{
  "n_experts": 80,
  "experts_per_token": 2,
  "d_shared_expert": 0,
  "activation": "cubed_relu",
  "moe_layers": [1, 3, 5, 7, 9, 11],
  "normalize_top_k": false,
  "balance_bias": false,
  "init_std_router": 0.0326,
  "norm": "rmsnorm",
  "tie_embeddings": false,
  "lr": 0.00861,
  "beta1": 0.95,
  "beta2": 0.95,
  "steps": 4130
}
Below are experts of layer 9 (counted from 0) of a mixture-of-experts language model. Rows are named router (the router's row for the expert), up (a neuron's input weights, with its number), down (a neuron's output weights, with its number) and show model dimensions 0-127. Each number is 500 + 25 x the weight over its row's rms, rounded and kept within 0 to 999. Numbers have three digits each.
After each expert's rows: a language model's description of what the expert responds to; "comes after" lists some tokens at least twice as common just before its tokens as in all text. This comes from a sample of Wikipedia text that the model never trained on. Tokens count by the router's weight.

# expert 25
router:500495521475495482467530524493505527478487534531527469529534482486479537505508474534487501465506466494516498466517476464480484505530462486524473486482531524521507494517542530533477541529466527533463465478525491515473515486508508517470514520483526451469475474478503488472489524476468537500527539517469460533476476473536480515510512471524487466479457475477522525519510496545477467482463
up12:477482462508497488506477486529514484461464503473477462492567478505540452453440496475517500500466514442516470491517484469485515499495489535544491498473480522497510494536485498478452554527485476492540510491488522539510458498486492488472529497497477494498471513520488526520526499511479511467475526512498507519441501456506503530509468510491509534472496456485499491468501483470540477476494
down12:471538478484520519480461499523490468497493459499495461469545537483496465476468506469513546510494497501488498486463477517520532493508511481491493481440521505477502507511502532521504512519548491509481487502483529482502494476488494527516524489480561528520510490451532511521466486462536515477498496535488493504470488498511511534527505459525494479511521434510540487517479442513527532532564
up13:510488472522548511471503523511491498486468492465526495512459527528503479494482485475454512498472494555498501428484531500513474501511494465468493530527469522532505506530449526470503505489480508477492492478532547499505470496491506502534492512505465510456491502456550508475492446540478473503490518476533492506477482514503478472461524541513488477519472518489501469512505429480513523461496
down13:474547504513473457484473514485488520556549524517506445510479495486564472504495472461480527502512552514470478478473487488502456488478527458530518511490467494489538501495529507511503504500538527541468526483491521549505471487502521503516528511480511515482509497514476510547525478501487502559475487502482541519498480524494514448451513463474527486499525505483542498514491507510512495508467
up14:501464537474466483507504492494455517515493451527529506484529476511510485496480485497492512498473521514458523522473475501506500528515469489491529473527457474540493519503498502489460510513515520490485483545550479485504487499456467524542530461514495521534523494476462503471531491519505507518542527545531535496493441449513496471479508505527475484490458449489505473522501445486524500469473
down14:539472530468512492536490521440491503487532529486453502545567552502467479512493484505507476499524541483500508485456445481504475517496455532487502454524501455464511526471484492512514521499464504526475467504498492506527512493532500495539529456530523505497501494485477488507507518515530502552538496479497497540522470465523508519529486471510520488499533493481503520463472483480521489504532
Description: Word-initial capitals, mostly F, S, R and C, starting proper names and military unit names, such as Cavalry, Field, Salem, Racing.
comes after: " the", "-", " |", " (", ",", ":"

# expert 17
router:522520480485489503470506486464511506480487527508497447516534487498468518486536434506462505463520502514511512457508485492457472484566530478525447466457521523507476516546500537549515503512464507494523498488512495483516512499496501507490515542470534466512483506505477469461493519491498485533500518490520442491493477470516516485505461484522479479482460468467503474542508502526483447486502
up6:481539514498451497503456519501485514535504495476507472525474540498471514474498493515460487504516520504561533528524516516501575515537519510497486503504514506457525480546449525536477511511516480480515490506503479506478483519482488487530461508497486478527502513477504493479529526554524513480488512547508488498487476504507537511477483498494537513504480429476474481545502454501510507498434
down6:504495510505502507449463531530496493500467479483481463535482534516496537532504537505506473490529489543498533534486467469502506518451534482496511489458523472500528492516482496538492499551484561552507542498498513479531505493490495513500542501518523506522491513495489522508474481538546511517517515520524498529524476505521478513545512553510481493464485517543485515481497548510569478508481
up7:480492502490529524443521516511470511486560487463509496517508490456539491505514500523513520522444503522485525541437483481482519522555523462479486502519522488476495512522481507512540503486517479459485513511477523480547529497502502490528508491559471465525507484495515499472433475521492468504528490493478463524495450489533502510511504464537508496520453492518497494473468488514484505479469
down7:476541501572477515503505507490484497466526474522540472496476501495495514514525500493530497522522512509534499516495519487492553476523506467518503512534480478473541496510476521521485506507525479477521470528504530534435531505522531505520479506495518531514489517525527497501514476432503466480515471494531517492518479474465492544575497502505506533524473527527492506469494486463440508510539
up8:524538500489468509441482513440509513545510493511492459527516486481484497512495504478460487487486487508495483517500500497496508502559507531510441496464533498507494449458543523514496513475477476510550523480482540506508477501517509523513492536531479470468529511496477476550476507496520504495482496511577456497491506496494489493478538478476518486485535510481524442528527530474494503522475
down8:500497505505537485488537506465493505472506553498498504540516519473515487463486520489498487472474483487492498488471518507513492546519508504474465491505496496496505501479502522444515494469506536496548492511511544498526505481545577522495488489483510534509469469512508489500529441491549468488475556513487483505507543532425511494535528469500483498499476456522542525480514515517507516532534
Description: Pieces that finish an English word after its opening letters, as in compre-hen-sive, peop-le, t-urn-ed, car-et-aker, ro-w.
comes after: "re", "i", "o", "op", " rec", " des"

# expert 35
router:505504535462490515479505497496512523468471544537505498530544528464448512521540464525520508481487476493498530466542496480471498530554469485527466442504494495512486484536502535515494521509462560524484482496479499480504481480530537526464531520477514491510530448490499517477479536482454469518502530507475454491487477478493495487486467505525492466479476485508525509533499538512490499492477
up10:503519504470530495444474464501537469525503494478515510459466518476522515502506522499456551533452488487489475506513437508485523533506475519526475452519477464510497485481486524502483475485509521532520489517517507514537466501508474468492492474477465479526522510469474532475483525546469530507508510528494460484495465500524525497505517464502478499535491455512518502514541497505466556492547
down10:471485487491542503514537484456556455464472533463450523498464479528514528493501488494498513544545472536528508486523512469533512487466497520506517474491487472490508537461494467511507503516471486507444499507511494488463472545470489502512472514518468488530447545495514510512459522520492521496492556519512492514505490504474479525514466517508525535481516488528475490487469473533465499510521
up11:501494539520533488471463530575502498512490454444488488520511483515502503533525485499495500489494506459508566475535447477492519452454473467515502568481491529501449489483484485495514512494516530487514503499474478479507509509498479545511527516517485496456515505526539475511486534499504489510496452512454514471478487501493469514487561527491488493508529490532504498498519521504483483522477
down11:510518511469545524531490507500515501515510479505518483519507542523508510526519545516467467496481439473500513529446531512506575484549536501489492518527511488519489520533525514485492488509526520474507469524477517488520469487501528511503469509502510521491487512485477473508470473560496474547499445499506517477472479510532505475474521522516478548491491546537564485483497516527478509470496
up12:467460521489503474515511509452523540491493484475486505528510506433524534579494491494496521484501509476510499484482494476504512518509470476534514512478499483522493493488478502499470484486507475489512569496463481553494467512487537510472512457509549462524496527482499486493493464503534493507466505546496505478519546467439465510532510525539478497480530495476445515514499500519495520514498
down12:483456491497457503489497516472491544492559516489452493521500514480482488515517495509519571471484517524470478462556511495461485499524492481497520486504521486487532494485499509505476482533532476486505456497521468526499531494526498469477508500511506484516469470452507455527488535475499540506540527468479551536556488522492498517510527546478498514540516520469493486529522485504474466526496
Description: The letter d or D as a word piece, mostly mid-word, as in touch-d-own, overking-d-om, Sy-d-ney, con-d-itions, D-allas.
comes after: ".", "ing", " E", " ad", "id", "5"

# expert 52
router:506496477498498489470512522487545528507491532503503447545531470503452543509509497497487477467489489499521495484508491470472475539560496501513491476475508500513491522509496560518476492531456553564462486462499499507449528482508502536511506514502513479466522470497502483455470540490467517476524518501526491503483477492519525521489508528526511464486434462493520472514516515528477489502469
up1:455490518534508527526511550473511524552481473501518521550546445500502528451485488455507492457507492493505464505482471484495486517529464495519500509498508479554475547511474502516446502462520509509471495520472450451534535506529498530492543555500492506484553526486517498497491486517486494526521517523511501483500505493514491506488486501481478502520498528510447467475499495519518471490512
down1:514489487530524511503459500510472486496491497546510479486500525505476513523511476498497507533506496510549507565518552440477494487514504494535493505557566542518512513461512559493523484490456496498506478478491482502475452436518506496481506497541507507548487511478481471523497481505495495533467501509509505496529513521493522492473493506475530562479483524486437486521512510531513510487491
up2:484511480494510494486486479531485543534497536489519464498461495495528522470480458496478547489554492467531501488478495503484511510511512528532538513498551511503476547516489538481518486537504528481502498488511478533490552485541475529501483510521482482483536520500514498523530451491433503505450491495545547463489464514522485496454509544492536484485487459512481502498491518479482485480524
down2:466507491468489531521505506503475519473476479474438481477483503515509469555506493498484528528544519555506514500486453503505462519490519487469494485530520513477508508459481514472498546501518512520541508485479523508455492460506506525470478491535565500464479482446523503516512542484524533476484527497457481530509491505489490526489484539470514491527529465478496506506456476528462504520478
up3:456501547500463499504515507499513513502519544534516482555525463519483517516509488507463524472486497542542522527508458498531503457474514509442487508544473507472507486533509514519539492510488517524467530504458509516511498466458490494511541500518527460493540538513489443481498506510469538483509494501536535474501492568486503530469477515535495495499477473496520515505515498496508470526524
down3:507489530492520496463491490506528515487469505473518535491514543484444526535528504490558500486482498511490528487527490536525491561503527496505505482539552526539455516511498508506517487522481536472549550510458533493491510489506525475470471491518491505530497519488500519497456511497512475503479520469500483457508522524497473472530514529515472468479491554507533489480500471493555488540532
Description: First pieces of words after "a", "an" or "the", such as ent-repreneur, ent-irely, D-istrict, D-utch, plus number words like one, two, first.
comes after: " a", " the", " sec", " is", " =\n\n", " an"

# expert 20
router:489494520501507491434539515502531540483469524518509472569503475462440539457494507520489507480503486466476485455518493495431480527508525485534460462492533512513507521485537520557476531526479506532482473474521487506466498507524504498501498509514529448495474484496508458474504507485479532505510525492484459494492481484478490494502518472513490483485488467489519493471537527541484512494479
up0:528503510550532475479524445469495494506505521510541503540532549480518516486477529528486504541487494515480493477518517529498488488481536488536497491512506496485505456520495541509500476521485456509485512520499521485477545511475481504517485488463495484556483485465524541475499496450488556483482521541473529460488530529484518539497531538541505468487499466490510518476492519544534523491528
down0:454505504495523485506475452463492526479501451489479506487515493527508454494481461517499521465490523508468447499517518484524499501535500492507479497477532499502534529465503458454494477535494515520468542434469505482530488491495485488475456498507500517567524476474468539464540520482503488520515459503486526464498495508504536487505515522457542479482478489517498474482501526545507517519527
up1:499500506450475490525451479509520536523502489486491462499532452502457487495504472480477509444534500484469495480493506510512508489460499507531474476501444514494498521501521511541520500550520504525455516530496494534543507519482482468501508487551484484471453513476463458531526541511527501527528483522525516470522522471529509498502465477546519528519465475503435490499484490494513512504510
down1:502509467479510502462476452458504455498506507526484510499465518534521482509513493490489495528493551514518490508525470510506521505501500529520532487515492505459490509494486446508471496554510548509543497506477482511517530522518471475514467464532510479494480491524521488529488475485525473489499558498447505500494457507520543529477443497472511463541453524502491490498529485550557482490516
up2:510506467500521452488496523442512557511480511517516442451496501503539526502527540475504520520485484469490493485472486494482531516495502525531500523462515463516482528491496525535497502475457507495516507458517494518449477525463525483468480504507508493534519459484467487456544475468510514504536462526531494466544498473522483527462503502480482497476512530538521507471499523480486461512500
down2:529493488478507514572471510478509506440508491493519493464513519502488473479487512527524519459527480461491490518558500523535495537477473461461488485499510511536447468504507447462466511488458535498516565510478515467484529504515512504514523509498504514512476488472493512507488510527513513462454503512523511478481485468468513493519457498499505515486465496549483538527532501533481516479514
Description: Opening pieces of words after was/is/are, especially un-, comm-, ex-, rele-, as in unveiled, unknown, unsolved, considered.
comes after: " was", " is", " were", "ly", " are", " be"

# expert 51
router:491501496477492509473506537501537552470465548534487478495535508496505524536508462542504498460510503453533544430495505441483501503526484468535473523471486480509503478495558514521513538527501556505493476486501493490521519464491499518502518523456509473504534480482517483468516512494453518500541534507488487516467502455502508503489504480519486477473494473502524505535490520540472479505490
up19:495448543501503494490513520528535502478517528515476471512522544525543500517496506488501479514547480494522500509435503529483487468519468529512523507450503461509503490411537497461495493519485528517504496482485497526508532477503515547508540488523457509477565486499458511490475512527474499505487506443473531526497496503516473500553512509528504486482512500485510488526472523507507469518489
down19:504492507446514487523486507471508485503502504475488472483435506497540513462479497449489500500497539520556508505515488512534507493526455504560442470532502463491487517454511493538473512531473526465476519468479495538501509478500497516531496508544530515457434482479476481483506521483496468486483535505495495495496474516492460513510496498515495539496479492477520467547502513508520449503503
up20:475487510502490483472492555487560487533501491471517476468519500515531503548515458483533517556502477488547539481518513532532445457480514491497482481514500517503487503512498521470521505483478536509497498482476503529508505442471481523482472485509453504483499495506458503477539504477537436526482524496485537506511489535496494494521486506502500485462505520436517482477470500478530476510538
down20:522452506465514511511486486511463527517514530549559460495517482499526518531520481536515530506511532522464511450525480455487545507510489522532506518513471506495473517513507451498522529474534492469476474555477506487513477481516551506469473532546541497518499489498490487541464535493547486483475487523477481528487515516508522500477540540483498475485479508488511530522488533494511498475492
up21:500488507505471538501469485511480525475490500468478487537502506487466501510473524508493461475480531493516473513526506464492523550457511500515509483472541535502473427497533502489523546523484519552519511515523479503504434458536524509492498517450539519527523499509508520462518541495511508506513483509526509548482474498531477513489521483501460499517487540540529503487494564493518509477505
down21:515428465516480512445489508472516476571480484515533478510528491482484507525481449503465506489461494507503489522502512484560472487498465477469504493528474500490484499490523555462503463529486503508530506538508474506497520519537505523485527516456516491501505532496487516501499489527497540453510529509493518504459532503494480501477458500481476482530517528495530447528500512489521497448473
Description: Word pieces right after a capital R or G starting names and words, such as al in Rally, Ralph, i in Rijeka, ober in Robert.
comes after: " R", " G", " r", " g", "R", " st"